config.toml
num_hidden_layers = 8
experts_per_token = 8
d_shared_expert = 0
router_score = "sigmoid"
balance_loss = 0.0149
positions = "rope"
qk_norm = false
init = "trunc"
schedule = "wsd"
Below are experts of layer 2 (counted from 0) of a mixture-of-experts language model. Rows are named router (the router's row for the expert), down (a neuron's output weights, with its number) and show model dimensions 0-223. Each number is 128 + 32 x the weight over its row's rms, rounded and kept within 0 to 255.
Before each expert's rows: "raises" lists some tokens whose logits its average output raises strongly, later layers aside. This comes from a sample of Wikipedia text that the model never trained on.

# expert 198
raises: "pen", "tion", "hi", "press"
router [129 125 121 152  97 139 156 127  92  55 146 138 222 157  83 145 125 176 133 158 148 174 129 122 178 117 140  79 127 165  82 149 134 109 121  68 153 163 117 146 143 162  90 162 158 124 162 148 163 128 120  82 109 106 112 154  88 109 147 143  97 140 144 105 142 113 133  83  99  64 133  52 170  96 114 154 158 148  79 153 161  85 108 116 127 115 124 163 137 171 113 110  92 120 128 162  87 166  77 120 160 127  93 150 135 131 143 109 153 128 228  74 161 106 163 164 117 151 138 107 121  87 136 200 124 112 102 125 127  83  75 202 201  80 117 125 199 110 150 149 173 151 138 152  74 116  76  87 136 129 130 147 101 226 105 151  94 122  96 124 107  79  90  90  96 121 176 125 101 158 131 158 138 124  87 142 140 110  87 161 105 114 115 151 131 153  76  97 128  95 124  74 122 138 204 157  69 115 145 146 146 152  81 145 129 167 117 141 125 108  92 128 117 189  84 101  86 109 125 139 113 104 121 134]
down0 [172 138  89 206 186 100 135 114 177  90 171 116 156 107 109 204 169 144 112 125 130 150 103 120 127 159 124  86 113 175 111 150  97 173 189 125  88 212 133 140  69 174 141 177 148 123 151 142 169  67  99  96  61 141 164 117 128 113  76 136 133 128  87 119 133  44 178 119  88 178 128 126 145  84 151 173 135 135 154 104 176 147 146 115  79  95  96 146  30 153  93  98 148 137 131 162 150  99 183 134  97 164 128 159 110 125 115 130 130 160 139 113 134 164 139 101 158 182 175 105 123 189  65  70 149 129 155 137 130 138 116 136  92 132 119 186  97 146 150  91 149  95  64 172  73 134 129 136 146 170 101  96 102  85 131 113 110 136 148 116  81 186 156 135  89 159 107 129 112 114 158 148 159  89 143 153  85 154 160  91 110 124 146 119 128 115 124 106  94  95 141  89 115 122  97 126 115 164  98 106 122  81  78 143 116 147 145 116 108 141 111 113  59 108  98  87 117 146 154 126 110 128 193 165]
down1 [169  90 160 145 151 140 141 178 109 117 127 123 163 149  59 151 161 153 160 103 115  97  90 110 198 122 165 167 144  53 114 186 104 112 143 150 127 170 140 117 108 120 145 107 113 120 106 123  80 172  86 109 107 137 128 131 156 156 136  70  66 132 215  74 138 180 200 102 127 164 158 170 127 125 178 165  94 191 119 150  90 119 199 172 120  92 127 145  92 129 141 157 127  53 119 140  98 142  83 129 205 155 118  77 133 159  94  93 109 149 160 129  76  92 131 148 158  99  44 145 156 170 165 133  89 140  93 147  70 108 121 186 132  98 141  97  87  91 112 147 104  77 166 116 140  77 127 136 206 120  93 129 130 138 100 141 197 122  91 166 160  98 122 112  89 126 116 133 163 145 157 132 124 154 124 134 138 123  93 172  76 154 152 130 121 190  87 138 124 133 135 142 125 115 141 136 128  99 119 103 116  66 114 127 112 111 104 108 140 175 127 112 116  85 148 104 152  65 143  83 168 151 126  99]
down2 [ 87 165  95 142 149 134 102 120 116 112 153 130 188  80 146 148 136 103 164 110  98  95 112 148  87 132 145 135 106 114 152 117 143 124 115 117 115  69 129 111 163  98  55 154 140  95 129 150 122 117 169 132 125 126 124 111  82 144 132 132 140 172 121 167  47  77  69 165 152 194 204  86 134 160 144 135 132 171 112 139 149  86 153  94 153 103 156 128 159  64 196 159  77 123 171 103  95 127 137 151 117  93 119 203 145 163 176 108  93 104 135 101 136 128 137 139 121 138 109 151 191 179 159 117  93 136  97  92 170 127 125 152 179 154 159  89 142 162 138  71  90 120 148 166 122 166 165 149 156  95 117 135 142 168 172 132 153 100 173 100  94 110 142  56  74 124 106 164 123  92 140 163 165 100 123 122 114 110 150 223 133  84  91 131  96 165 136  82 157 124 206 101 118 183 126 111  82 131 109 138 158 133 143 100  84 101  70 158 141 139  85 139 107 160 124 148  80  96  46 179 173 115 136 121]
down3 [170 173 128 101 122  83  81 189 108  98 129  89  84  90 108 145  51 143 191 155 104 110 114 157 127 171  95  94 126 111 145 148  71 130 157  98 139 128 211 157 100  77 157 108 137  77 148 115 115 129 164 107 140 119 169 122 182 128  48 139 174 120 107 111 156 144 112 116  80 151  61 149  95 104 126 120 149  92 129 113 129 179 140 127 158 194  98 155 110 194 179 159 164 140 135 157  98 140  63 131 124  69 115 107 133 104  94 108 133  67 115 163 139 121 158 170 155 108 122 136 115 125 113 153 119 151  95  95 119 121 139 128 123  89 145 122 119  50 154 141 208 127  98  95 104  85  99 110 108 130 155 152 128 138 133 106 206 133 166 119 157 122 126 201 119 128  78 110 149 107 183 130 148 125 159 130 122 164  95 199  79 141 140 152 113 110 143 127  89 140 138 203 168  80 179  97 127 186 126 142 172 143 149 163 133 102 133 141  83  89 187 130 131 103  94  88 139 187 127 118 136 115  93  88]
down4 [112 142 158  59 109 172 124 155 137 141 102 105 196 169 139  69 190 102 128  85 199 144 129 181 128 189 114 141 117 149  87 147 181 153 131 103 145 109 161 105 136 149 106 134 154  94 116 136 121 112 172  79 104 120  75  91 141 146 122  83 174 144 108 134 176 147 108 117 160 145 176  43  93 135 137 114  78 132 140 117 141 179 165  71 133 142 109 152  69 143 160 125 143 157  84 107 101 145 155 144 172 122 127 220 105 155 138 144 112 138 152 106 109 112  76 111 106  94  99 111 105 169  94  89 131  90 113 124  95  98 180 102  84 121 103  84 114 176 156 147 140 132 161 117 126 130 154 165 149  74 140 118 162 111  87 101 200 135 146 141 156 161 169 149 121 108  43 138 164 152  96 156 141  63  63  94 174 106 115 112 128 164 136  89 115 126 107 124 127 149 189  99 154 130 143  83  68 116 103 134 109 174 128 115 156  98 150 158  70 157 161 139 101 119 125  96  90  92  77 131 105 122 169 198]
down5 [127 121 130 132 126 164 114 183 142  87 170  88 182 118 157 132 144 129 134 159 158 158 117 139 117  82 143 114 159  57 139  69 128  93  99 150 140 143 123 159 132 138 174 106 131 170 125 123 121 136  90 173 125 106 143 137 150 147 148 202  79 145 105 154 151 133 107 175 176 132 146 110 169 152 148 140 127  70 136  96 108  80 126 110 104 125 143 131 122 122 112  97  84 150 108 142 130  81  48 140 120 143 120  82  93 135 144 104  86  79 119  96 110 104 160 155 196  51 111 139 138 122 170 180  97 108  24 109 139 134 115  59  85 129  84 135 102 157 131 135 142 107 146 191 150 125 172  99 194  93  95 180  92 167 123 139 133 105  94 139 115 136 131 110 120  78 113 131 134 179  91  85 199  97 156 202 145  85 135 131 150  82 105 111 116 112 117 100 159 102 105 151 126  79 179  54 175 151 146  71  88 134 115 125  75 146 129  85 175 120 200 139 133 176 144  90 111 106  93 106 114 105  99 170]
down6 [170 147 127  97 121  98 137 114 121 151 133 113 145 150 116 116 148 101 160 108 138 154 141  80 143 167 119 145 137 188 127 109  93 129 141 124 100 136 102 145  67 139  84 197 113  91 163 133  70 185 178 121  87 131 151 144 107 113 149  98 108 102 206 104 186 148 149 134  96  86 196  47 167  97 132 107 104  68  82 193 179 105 124 118 120 159 135 143 125 132 174 146 100 128 100 178 114  74 143 167 107 143  94  67 153 118 157 174 120 156 123  98 126 163 136 130 106 133 145 192 124 150  95 176 150  95 117 101 150 157 134 190 159  78 180 106 158  78 144 156 177 153 121  93 118  94  92  65 128 113 131 144 142  99 103 148 100 204 129  84  83 108 145 132 131 134 155 105 149 182  80 101 107 121  81  71 106 158 126 104 112 157 124 124  96 165  76 124 143  75  81 173  99  99 114 216 147 115  97  87 104 143 126  95 110 154  72 106 180 128 122 145 134 148 186 110 147 165  77 146 105 130 104 125]
down7 [142 159 125 127 130 126 119 135 126 171 113 128 131  88 179 124 137  86 144 131 157 190 161 162 137 113 144  60 184 140  82 139 110 168  96 144 112  76  97 130 142 196 147  67 134 139 158 138 136 142 126 122  88  58  78  79 119 144 139 177  67 113 105 156 118 146 123 123 117 116 135 147  78  95  72 116 134 170  48  99 134 180 159 107 170 149 169  74 125 138 135 113 123 154 113 148 131 140 161 195  82  80 105 146 154 125  92 120 128 108 180 166 103 111 147 120 112 114 121  94 160 171 118 165  94 129 149 133 140  47 124 133 125 110 155 137 100 127 182 109 113 129  71 157 124 144 133 174 170 173 138  58 159 121 104  93 100 155 150  73 194 155 138 124 128 107 175 107 157  97 124 148 155 190  84 110 127  87 119 110 185 112  67 178 116 144 166 143 120 133  75 137 118  97 156 105 112 184 160 106  63  30 167 130 144 100 142 140 147 103 113 126  61 115 124 152 153 137 119 139  92 174  65 105]
down8 [166 110  79 137  99 171 110 118 128 133 119 149 188  91 152 164  99 164  45 102 131 121 118 153 174 174 123 160  73 144 144 133 119 166 151 106 163 151 118 118 156  90 112 127 148 106  21 153  75 124 143 159 109 117 114 156  79 125  98 109  99 105 135  97 152 114  67 138 136 132 117 156  69 152 137  91 102 158 133 113  87 103 136 111 167 167 192 100 142 142 108  68 100 157 173 115 134  52 114 146 124 128 143 113 133 108 181 121 101 163 156 123 179  90 156 127 101 147  95 202  94 113 164 132 115 122 196 109  93  97 152 121 107 145  86 127  82 122 181  99 106 138 135  96 162 128 125 108 131 154 122 146 127  98 134 118 145 176 137  91 139 136 111  55  88 188  95  90  85  98 168 151 222 125 140 112 114 128 110 130  82 215 142 131 152 142 116 211 161 123 166  92 165  73 111 137  92 157 185  75 137 176 120 129 127  94 111 137 161  76 167  91 130 138 129 123  97 154 121 127 119 123 105  74]
down9 [ 77 108  73 120 106 155  98 103 180 191 145  85 137  89 158 160 130  92 158 135 124 109  56  98 161 145  95  86 122 192 179  88 112 124  90 113 118 129 123 113 108 122 192 151 141 126 163 226 122  96 123 193  95 154 184 141 137 158 126 163 122 141 126  86  93 150 106 142 164 123  85 164 161 149 122 124 106  58 131 143 168 139 121 107 133 219  64 114 150 138  84  73 119 157 104 142 114 124  93 148 131 131 105 145  51 142 155 143 104 120 152  20 152 128 174  94 151 184 161 142 101 110 130 128 119 112 117  98 166 155 100 128 138 146 140  73  75 124 107 135  80  65 116 120  91 165  99 153  77 102 164 123  97 114 153 143 101  96 151 104 159 165  93 111 132 145 148 152 132 140 103 145  96 144 149 123 178 158 125 100 146  93 231 113 124 142 185 110 123 105 157 150  87  77  74 124 129 113 154 137 153 161 106 115 159 134 181 112 143 118 111 144 139 116 182 115 108 152 153 153 144 126 171 101]
down10 [137 146 149 140  79 178 135 161 119 188 142 118 122 114 137 136 143 118 130 100 131 162  58 149 145 199  94 118  72  76 102 126 145  87 122 133 162 163 115 119 142 136 140 148 174 100 132  55 118 129 127 170 102 109  86 186 105 183 115 142  71 195 144 111 138 154 132 172  86 107 164 147 101 164 145 127 134 110 106 123 123 181 127 158 154 122 119 143 141 168 139 116 122 175 147 121 127 110 142 152  85  71 179 114 151 113 136 136  99  53 141 104 128 149  72 115  66 141 190 110 130 150 135 123 105 140 130 178 143 110  87 148 167 147 132 159 120 134 198  81 158 131 105 125 131 183 111 110  79 148 172  99 129 143  96  75 139 116 144 188 218 178 171  66 110 118 128 143 137  73 124 137 123  58 123 128 165 103 124  96 178 199 121  49 132  66 111 137 149 123 108 115 109  49  81 120 150 150 175 165 107  71 103 154 165 111 107  93  86 114 157  99  95 125 137 102  97 116 140 106 192 117 129 120]
down11 [132  98 126  76 166  84 131  99 101  53 149 163 110 183 165 122 103 134 164 149 118 126 129 106 137 137 119 132 140 137  38  94  99  77 148 119 141 124 178 130 151  92 124 137 120 102 120 168 134 109 122 169  91 132 167  92 106 172 142 165  94 147  89 115 125 157 152  60 129 177 142 131  99 128 147 134  86 144 114 130 126  97 153 169 143 122 143 161 213 134 201  78  59 188 179 169 102 147 145  96 193  42 167 140 140  95  47 165  94 114 153 138  96 156 121 110 154 157 122 130 156 122 172 106 124 135 182 132 134 142 115 152 127 163 184  76 118 141 228 103 128 138 122 145 123 120 173  95  59  62 130 115  64 125 157 132 178 174 153 122 139 116 161 109 105  92 114  65 143  94 114 100  98 184  88 165 138 161 114 184 114 126 155 116 123 117 118 122 166 130  84 126 132 106 145 101 126 106 106 148  97 110 129 140 127 134 119  99 195 141 162  98 106 134 128 174  66 129 114 112 132  76 127 139]
down12 [119  66 101 109 131  97 150  95 121 191  71  39 108 148 104 109 184 132 158  91 148  85 104 170 146 160  91 184 128 157 128 122 111  90 140 197 124 110 169 119 101 117 136 133  77  81 162  74 147 125 107 138 139 108 111 145 159 147 124  90 165 129 139 112 135 157 128 107 123 127 113 181 119 168 120 196 122 117 202  80 101 180  97 131 151 181 118 126 123 110 159 207 106 111  98 104  90 126 154 141 151 180 108 130 143 178  98  91 130 107 114 140 168 112  86  99 124 109 127  95 123  99 155 138 110 123 116  78  91 182 100  86 107 140 144 100 187 159  84 116 169 120 156 114 152  88  81 120 135 188 103 145 119 146 115 136 116 148 147 130 155 182 111 124 185 141 165 177 148 208  63 139 150  87  83 181  40 136 139 134 121 124 146 183 110  80 164 113 174 119  92  79 115 139 141 137 100 121 112 116 126 143 104 103 130 134 118 115 150 125 151 190 141 133 107 139  82  81 162 186 120 213 135 112]
down13 [167 154 167 112 103 154 134  92 133 122 110 172 169 164  81 129 136 219 128  97 145 179  90 119 173 146 165 180  89  64 165 197 122 170 184 118 121 186  99  99  93 110 123 141 135 116 143 123  93 138 119 120 170  91 101 162 148 112 152 126  98 126 140  97 100 136 156 179 141 124 113  92 136 176 111 102 126 141  91 134 120 118 146  88 121 131 178 142  62 160  83 103 133 124 121 135 168 128 132 118 174 113  98 144  85 109 152  69 165 157 132 153 134 114 146 141 132 183 130 148 122  79 101 191 132  86 152 155 149 100 100 129 107 108 134 153  56 104 106 156 137 103  84 156 118  96 102 140 165 112  75  83 161 176 185 102 125 147 190 122  70 123 130 146 118 129 138 153 178 124  95 115 130 105 213 112 129  77 108 121 158 117  75 130 143  50 175 161  95  98 100 126  46 109 181 138  76 186  88  98 153 119 157 130 131 185 109 128  90  75 162 117 186 122 118 110 112 114  87 134 147 180 144 109]
down14 [130 150 159 138 130 119  88  76 144 179 110 164 135 176 143  64 179 114  90 135 119 131 144 140 134 118 127 176 103 123 121 102  74 122 145 184 102 137  53 129 142 187 158 125 159  77 155  98  98 110 146 132 113 158  81  51 153 152 185 151  96  90 122 169 128 135  91 154 126 117 105 138 181 106 111  80 185 117 119 106 190 129 133 179  77 116 213 176 141 172 139 142 133 117  90 158 152  62 109 129 106  79 120 146 110 101 140 125 194 167 111 107 200 146 171 111 105 135 118 152  91  78  99 116 196 139 114 135 132 136 113 120 145  71 117 127  89  76  83  69 137  84  88 132 136  88 135 106 152 142 133 106 143  85 154  98  80 121 150 153 152  56  98 125  98 149 140 172 117 130 119 101 114 139 151 104 159 187  86 126  80 139 196 138 121 141 129 142 177 169 127 138  78  82 132  86 150 143 179 136 156 138 117 126  89 190 115 158  80 122 172 174 125 127 177 103 110  79 153 130 129 156 108 135]
down15 [ 91 117 143 147  60 117 121 129 133 110  95 148  75 143 108 129 121 141 109  70 143 188 176 147  64 153  67  82 155 157 190 160  93 147 175  84 127 153 118 145  58  72 143 107  89 162  92 163 131 137 116 156 130 118 178 118 131  97 123 100  87 122  74 116  91 105 150 110  95 187 117 189 123 113 100 104 192  80 101 153 108 112 152 137 152  98 200 136  98 148  95 112 132 146 153  95 105 131 151 132  87 121 166 112  98 167 123 164 195 146 128 141 101 148  92  74 124 106 199 118 125  88 158 170 118 115 100 204  93  64 153 154  48 139 129 133 109 163  94  88 204 142 156 108 146 140 160 144 110 158 138 140 109  92  90  90 100 111  90  79 190 115 119 165 141 168 127 152 181  99  79 121 146 120 125  89 152 133 158 131 147 154 139 174 124 110 124 160 166 147 111 137 115 153 120 158 112  73 125 152 115 126 188 132 128 143 129 174  87 178 119 104 169 122 176 163 125 122 105 168  96 114  84  92]
down16 [ 43 124  57 115 130 162 125 138 131 148 153 141 118 123  97 161 160 143  85 150  50 146 151 101  68 189 152 134  75 198 144 134 139 157 173 137  91 130 131 116 153 145 102 110 140 176 141 137 139 118  96 106 163 152 185 135 117  78 125 151  82 152  61 163 139  96 120 126  84 151 109  91  82 183 156 121 101 142  70 153 111  82  87 116 137 132 132 139 122  63 160 176 119  82  78 121 160 103 140 131 147 134 178 151 125 130 160  97 109 119 102 168  96 170 127 143  90 160 129 150 122  70 139 204 130 153 115  91 123 137 155 126 118  88  94  97 150  87 109  86  91 154 169 125 113 138 105  98 121 129  61 134 117  99 170 154  67 118 100 108  99 111 122 172 168 137 205 193  77  95 163  99 166 152 164 118 169 129  57  99  81 125 146 127 120  73 115 127 173 138 130 125 107 138 132 111 187 123 185 137 135  95 163 137  57 132 167 134 137 102 154 189 149 153 141 182 136 166 161 146 124 143 111 145]
down17 [ 88 148 106 109 132  76 154 168 184  93 163  61  75 147 170  98 100 187 127 128 129 123 154 117  57 139 143 134 191 135 131  73 201  95 163  93 143 129 115 100  76 110 128 153 108 158 120 144 149 152  94 163 161 157 119 144 148 117  96 117 105 119 127  69  99 127  80 182 166  81  76 112  79 119  79 110 132 144 118 121 138 134 148  87 195 128 118 124 140 127  81 176 180 104 103 139 154 146 148  84 123 163 138 141  56 106 166 128 155 124 123 205 113 130 130 191 112 114 154  71  81 137 132 168 143 106 120 151 114 121 172 155 124 151 107  94 127  84 116 121 186  90 139 163  95 158 132 150 150 113 100 115  76 127 142 103  83 167 113 149 128 111 152 175 129 133 193 114 137  92 106 128 100  87 202 139 195 152 120 136 121 154 167 169 201 163 100 111 147 108 113  98 104 115 142 104 135 167  78  96 141 133 135 103 131 141 120 141 101 162 126 142  98 184 105 174  86  40  77 115 166 107  84 161]
down18 [170  80  82 109 106 122 111  32  52 151 110 171 156 112 173 189 119 162 119 168 135 134  68 109 134 116 123 120 141  64 155 155 110 151  94 162 117 148 124 150 124 190 159 169 132  91 109 164 124 129 135 146 147  76 130 125 143  66  73 129 180 151  79 168 119 135 147 122 139 147 123 161 105 146  80 129  97  98 113 146 111 112 144 118 134  94 146 153 224 147 141 122 102 171 154  97  78 123 154 145 155 157 143 168 140 134 113 110 117 118  85 156 161 144 108 108 123  70 154 136 121 126 182  97 124  85 182 143 159 132  62 122 142 146 163 162 156 114 122 195 121  89 126  89  76 117 158 119 126 158 106 138 140 127 147 138 149 136  83 159 123 127 114 157 123  89 111 173 105  75 116  83 121  76 138 139 138 141 104 128 144 113 184 114 126 112 145 138 176  92 195 103 108  92  36 105 146  82  93 125 153 100  89 114 176 144 181 103 165 143 145 117 154 117  94 142 159  63 135  17  83 117  91 117]
down19 [118 112 172 152 111 159 154 120 146  74 124 131 118 166 144 123  83 125 108 104 204 193 119 165 136 117  83 137 181 130 114  89 144 171  97 108 168 109 138 125 122  60 120 149  98 131 174 121 166  96  83 131 119  95  90 122 143 107 146  70 106 146 197 144 142 118 179 170 133  88 118 124  82 113 154 119 161  86  83 185 177 118 125 132 128 112 129 122 141 185  69 155 123 131  97  92 126 148 170 165 129 132 163 120 178 109 102 159 152 157 136 136 150 140  92  85 162 108 136 150  99 145 130 135 145 130 130 154  79  81 127  85  72 135 226 115 133 167 151  92 107 114  97 134 189 169 183 140  92 168 160 147  70 169 142 106 114  78 171 127  83 105  92  91 156 147 150 145  71  71 109  46 138 137 130 163 168 125 160  98 111 156 158 147  93 148 136  48  90 167  73 159 109  92 153  90  78 105 135 155 131 113 140 126 159 143  93 157  90 138  47  94 147 125  91 145 112  89 152 133 147 142 164 144]
down20 [115  84 104  52  93 113  95  61 116 144 106 112 131  89 182 143 119 121  58 144 194 103 115  66 138 134 104 161 123 115 157 101 119 119 110 123  75 152 101 159  92 142 134 158  95  51 161  98 111 123  80 131 121 123 148 135 114 181 153 172  92 104 171 115  85 196 171 130 126 101 142 185 123 156  83 141 141 146 143 119 148 160  74 173 157 137  82 147  90 121  56 118 105 163 128 119 111 132  93 156 155 144 123 151 197 139 149 161 128 113 142 127 128  96 107  62 178 121  97 146 146 197 140  85 197 134 133 159 152 121 128 112 141  89 115 131 172  38 131  86 168  68 187 158 158  86 153 141 119 125 169 159 156 148 112 147 131  98  90 101 151 143 175 134 135 100 114 119 127 154  77 173  95 168 137 172 145 117 169 135 128 107 161 125 144 146 140 170 167  80 117 152 129 121 105  87 133 119 105 152 105 133 107 146  74 145 118 134  63 204 209 102 111 148 110 121 153  67 101 132 137 101 124 150]
down21 [ 91 137 132  23 156 149 147 108 149 204 123 111 123 157 156 173 126 126 141  74 151 180 150 145 118 132  94  89  79  96 148  96 144 121  90 152 137 116 191 144 158 101 140 131  43  99 145 114 120 145  82 119 137 157 132 145  70 149 113 143 112 121 115 112 149 173  87 178 138 126  81  93 151 155  86  99  98  67 115 164  84 146 157 126 167 134 108 118 155 139 117 131 151 210 117  94 152 144 156 111 100 143 130 109 159 125  93 106 153 123 115 152 154 102 149 139  78 155 138  68 131 166  70 104 159 146 186 152  72 100 166  65  83 140 117  84 163 149 157 107 146 130 130 128 120 101 125 161 168 180 178 143 111  54 103  82 108  83 122 104 139 158 164 102 217 151  64 117 167 132 143 105 104  86 153 147 157 135 141 140 124 115 105  98 159 173  89 114 169 167 105 140 147 103 150 111  75 126 171 105  70 103  88 153 128 139  97  91 143 151 170 154 114  99 137 205 117  90  90 171 148 138 104 151]
down22 [ 97 155 101 167 163 139 148 105 175 112 167 145 148 123 131 119 131  92 166  94 127 103 122 107  92 154 143  95 108 116 150 131 193  63 148  78 160 116 150 132 144 113 181  85  65 141 155 133 132 126 126 140 110 112 150 162 114 125 106 150 153 152 115  86 178 142 100 171 133  64 195 153 121 105  64  98  75 109  88 182  88  77 143  95 148 148  74 119 162 168 142 107 141 117 133 107  80 118 139 127 144 117 105 134 110 166 119  98 102 151 145 173  94 104 108 195 168  46 147 200 131 128 103 121 132  96 156 108  61 130 120 110 153 147 167  77 209 116 130 118 161  96 122 154 127 121 126 135 110 158 104 128 170 108  73 128 195 111 128 152 117 111 103 115 118 172 126 211 103 138 124  75  92 121 129  95  84 163 171  95 108 117 177  96 153 152 128 116 126  85 133 174 193 134 151 174 103  67 120 167 168 211 160 139 126 162 120 157 135 134 109 137 141  62  91 102 162 144  66 120 191 114 120 119]
down23 [153 135 168 117  98 177 101 159 111 117 142 135 118 123 157  95 132 149 116 129 152 186 103 142  92 141 124 110  76 116 152 118 149  92 147 153 155 146  90 161 176 141 187 173  80 133 144 124 128 198  89 204 138 101 152  97 138 174  60 169  54 102 109 143 165 112 128  86 147 158 165 147  95 126 185 166 140  74 153 133 144 117 141 151 151 145 110 154 151 122 136  57 105 114  84 142 119 148 143 103 130 153 128 130 143 125 134 134 133 119 136 145 106  86 153  87 170 133 159 171  60 210 150 139 161 105  85 147 119 115 132 106  96  79  81  89 147 168  82 170 145  94 104 118 149 139 111 122 144 187 135 173 115  84 129  95 113 163 141 149 155 102 128 131 166 168 138  90 117 139  95 171 198 159 152 100 138 139 171  97  92  51  38 136 123 163 179 148 194 107  94 172 100 116 177 101 127 136  98 100 145 117 107 117 108 136  92 129 130 103 136  49  86 107 147  30  93 144  99 101 160 138 118 109]
down24 [185  87 122 157 155 133 141  87 186 157 186 102 123 102 154 143 105 154 119  81  85 154 177 139 147 149 170 141  66 147 144 130 114 103 149 138 104 160 105  98 198 107 128 124 133 104  97 151 107  88 104 160 165 150 139 104 139 167 126 116 153 207 125 124  83 111 101  73 142  98 117  84 139 134  79 122 155 247 134  99 131 141 139 134 131 161 185 143  63 136 102 153  83 149  82 117 203 157 171 162 164 103 122 108 147 143  94 187 102 111 131  99  96 153  88 119 167 131 138 139 138 154 163  80 124 100 135 149 141 172 187 156 129 130 170 153  92 207 123 165 117 147 148 151  95 119  93 118 107 143 107 139 123 137 153 124  92 187 112 147 100  60 137 115  92  91 131 157 148  99 148 129  81 120  89 152  91 169 103 122  87 118 136  37  89 132 146 154 132 103 162 128 143 125  85 148  90 107 121 106 123  85  96  81 125 136 100 243 164 143 116 169 129  90 151 118 116  85 102 140 116 147 144 146]
down25 [135  94 114 147 143  58 121  99 128 102 154 119 161 137 134 136 164 134  83  74 149 151 120  73 131 133 116 153 121 123 121 176 212 104  71 155  79 176  77 151  93 157  95  95 103 115 127 145 155 118 131 135 177 149 112 111 167 153 146 161 170 160 112 141  60 148 143 154 102  60 145  58 123 182 147 113  77 131 193 143 158  67 164 164 144 101 117 112 170  97 102 122 109 118 126  95  91 134 116  89  97 140  92 129 109 157 138 111 145 152 148 124 111 176 145 155 110 126 127 158 163 123 114  90  88 138 143  92  97 227 102 175 167  95 130 107 109 134 145 108 135 148 117 134 112 188 129 165 187 146 109  45 154  97 122 115 108 125 110  91 148 185 143  99 107  75 170 104  87  77 159 126 158 132 155 105 135 160 108 146 106 132 146  59 157 116 112 189 120 148 155 170 145 102 119 149 158 151 131  79 102 119  28 140  79 140 112 137  65 122 118  68 123 134 123 110 139 178  95 159 144 145 201 142]
down26 [126 174  79 103  92  87 129 124 133 106 103 114  94 147 136 173 136 114  73  71  82  93 159 151 104 176 123 158 107 111 145 124 130 160 148 150 116 104 143  94  70 188 151 206 115 103 167 128 123 135 119 145  82 114 171 113  67 137  85 123  75 163 102 166 117 100 134 133 144 144 115 138 143 107 179 123  87 184 126 126 171 141 127  82  80  77  92 193 131 129 106 151 129  94  56 100 140 113 113 149 198 129 122 150 148  86 114 117 160 150  97 138 202 176  48 151  97 171 101 131 115 131 145 116 167  92 172 123 134 175 129  71 154 130 133 117  93 129 147 126 134 143 165 161 178 137 153 120 126 124 100 109 158 143 123  97 209 113 152 101 137  92  88 178 178 179 122 118 100  88 118 119 194 202 156 121  89 150  86 118 158 141 171 122 100 157 102 138  83 117 149  93  88 188 121 130 102  76  63 111 124 157  81  83 103 126 182 124  98 144 139 107  91 123 120 176 121 147 150 174 119 108 126 181]
down27 [120 126 162  86 123  59  72 113 134 129  96 119 132 124 138  60 104 148 107 121 121 188 163  62 124 157  85 109 141 119  64 154 137 110  98 105  97 114 231 108  99 195  97 185 146  74 157 147  85 126 102 135  59 147 115 160  86 123 188 116 121 150 126 104 124 148 105 148 165  71 166 114 117 100 133  94 104 162 205 163 105 141 189  99 102 180  52 127 149 148 127 151 102 140 156 100 135 185 152 161 143 172  91 151 181  97 116 155 140 145 135 106  67  90 178 144 135 154 133 122 135 123 109 128 132 161 151 143  96 120 147 148  92 164  71 140 142 153 115 117 131 125 147  98 204 108 111 133 102 110 119 129 100 143  85 144 165 114 109 143 110  37 130 113 137 107 106 122 167 154 167 123 117 112 162 123 107 121  99  77 148 171 107 174 108 179 118 151 133 133 126  83 126  73  96 114 113 139 107 137 158  79  90 105 104  97 165 119 110  97 110 158  92 159 174 116  95  91 118 149  87 155 219 157]
down28 [118 119 116 137  65  93 189 114 112  19  49 134 120  79 188 187 184 119 131 109 183  75 162 150 181 170  87 129 129 129 126 112 149 166 118 114  81 123  97 160 167 134 150 134 122 130 102 146 122 161 118  89  78 142 149 150  98  97 136  97 152 130 141  99 115 168 144 122 111 138 139  72 143 121 152 141 187 135 113 171 161  93  88 149 120 108 122 152  98 152 124  78 124  82 119 122 222 118 166 100 162 102 106  54 109 150 194 165 147 149 180 181  72 148 134 160 100 110 143 124 139 103  76  91 129  75 169 130  29 126 159 164 213  83  83  89 100  97 133 114  96 160 105 110 157 154 105 149 101 109 136 125 135 140  91 115 166 121  84 132 173 113 130 130 137 135 158 131 124 151 157 126  98 157  85 111 167  70 130 113 132 121 129 127 134 145 176 147 142  78 150 136 152 132 155 153 123 145 148 137  77 168 114 123 152 135 179  98 107 125 108  97 184  91 125 135 122 131 126 115  69 117 141  76]
down29 [186 190 101 147  90  77 146 116 120 178 185  96 148 104 127  93 143 123  89 176 141 131 118  85  97 111  76 144 123  84 150 126 128 177 177 141 134 117 126 153 108 156 126 111 155 120  97  77  98 109 121  98  80 135 109  99 155 142  53 165 113  83 159 152 149 143 104  60 139 156 169 164 119 149 192 107 115 121  86 133 155 137 115 104 138  79 161 114  73  67 169  75 162 145 174  87 196 164 158 125 125 159 170  80 173 151 139  81 116 156 119 144 169  77 144  97 156 100 125 175 154 139 104 138 112 128 103 116 154 153 154 178 106 163 125 111  99 130 212 121 139 141 114 130 128 154 139  93 131 146 108 144 147 128 133 168  71 146 122  84 143 168 165 101 168 138 130 161 162 147  51 154  90  95 127 161 136 156 161 121 120 105  54 131 194 131 114 104 124 119 115 101 138  74  94  65 188  72  86 116  81 159  96 199 141 133 167  84 146 147  96 183 152 139 134 120 102 140 170 143 115 139 102 144]
down30 [ 49  98 154 173 117 132 142  95 144 188 152 163  64  81 147  68 132  98 151 139 105  96 124 176 104  96 180 158 136 146 216 168 130 104 187 102 134 138  99 137  89  99 132 142 102 140 147 105 180  77  78 137  75 141 119 146  69 129  84  94 131 150 152 125 141 110 120 119 154  96 120 162 106 200 169 158  53 159 141 184  84 133 154 212 113 157 134  90 138 109 155 106 107 150  88 139 137 158 109 137 123 132 138 130 145 114 114 181  84  93 136 179 101 130 133 126 183 111  72 135 133 162 175 132 166 173 147  41 144 147 132  68 167 141 128 120 142 132  93 142 183  63 102 120  94 115 138 154 108 136  96 142 167 143 126 159 166  54 135 159 122 136 104 125 146 162 111 137 114 157 111 175  95 108 151  87 113 174 156 106 109 105 138 123  57 101  91 153 150 159 107 145 131 161 113 126 111 119 114 165  82 113 160 133  81 117 131 135 119  73 210 142 138  90  95 111 108 130 116 118 163 144 147  80]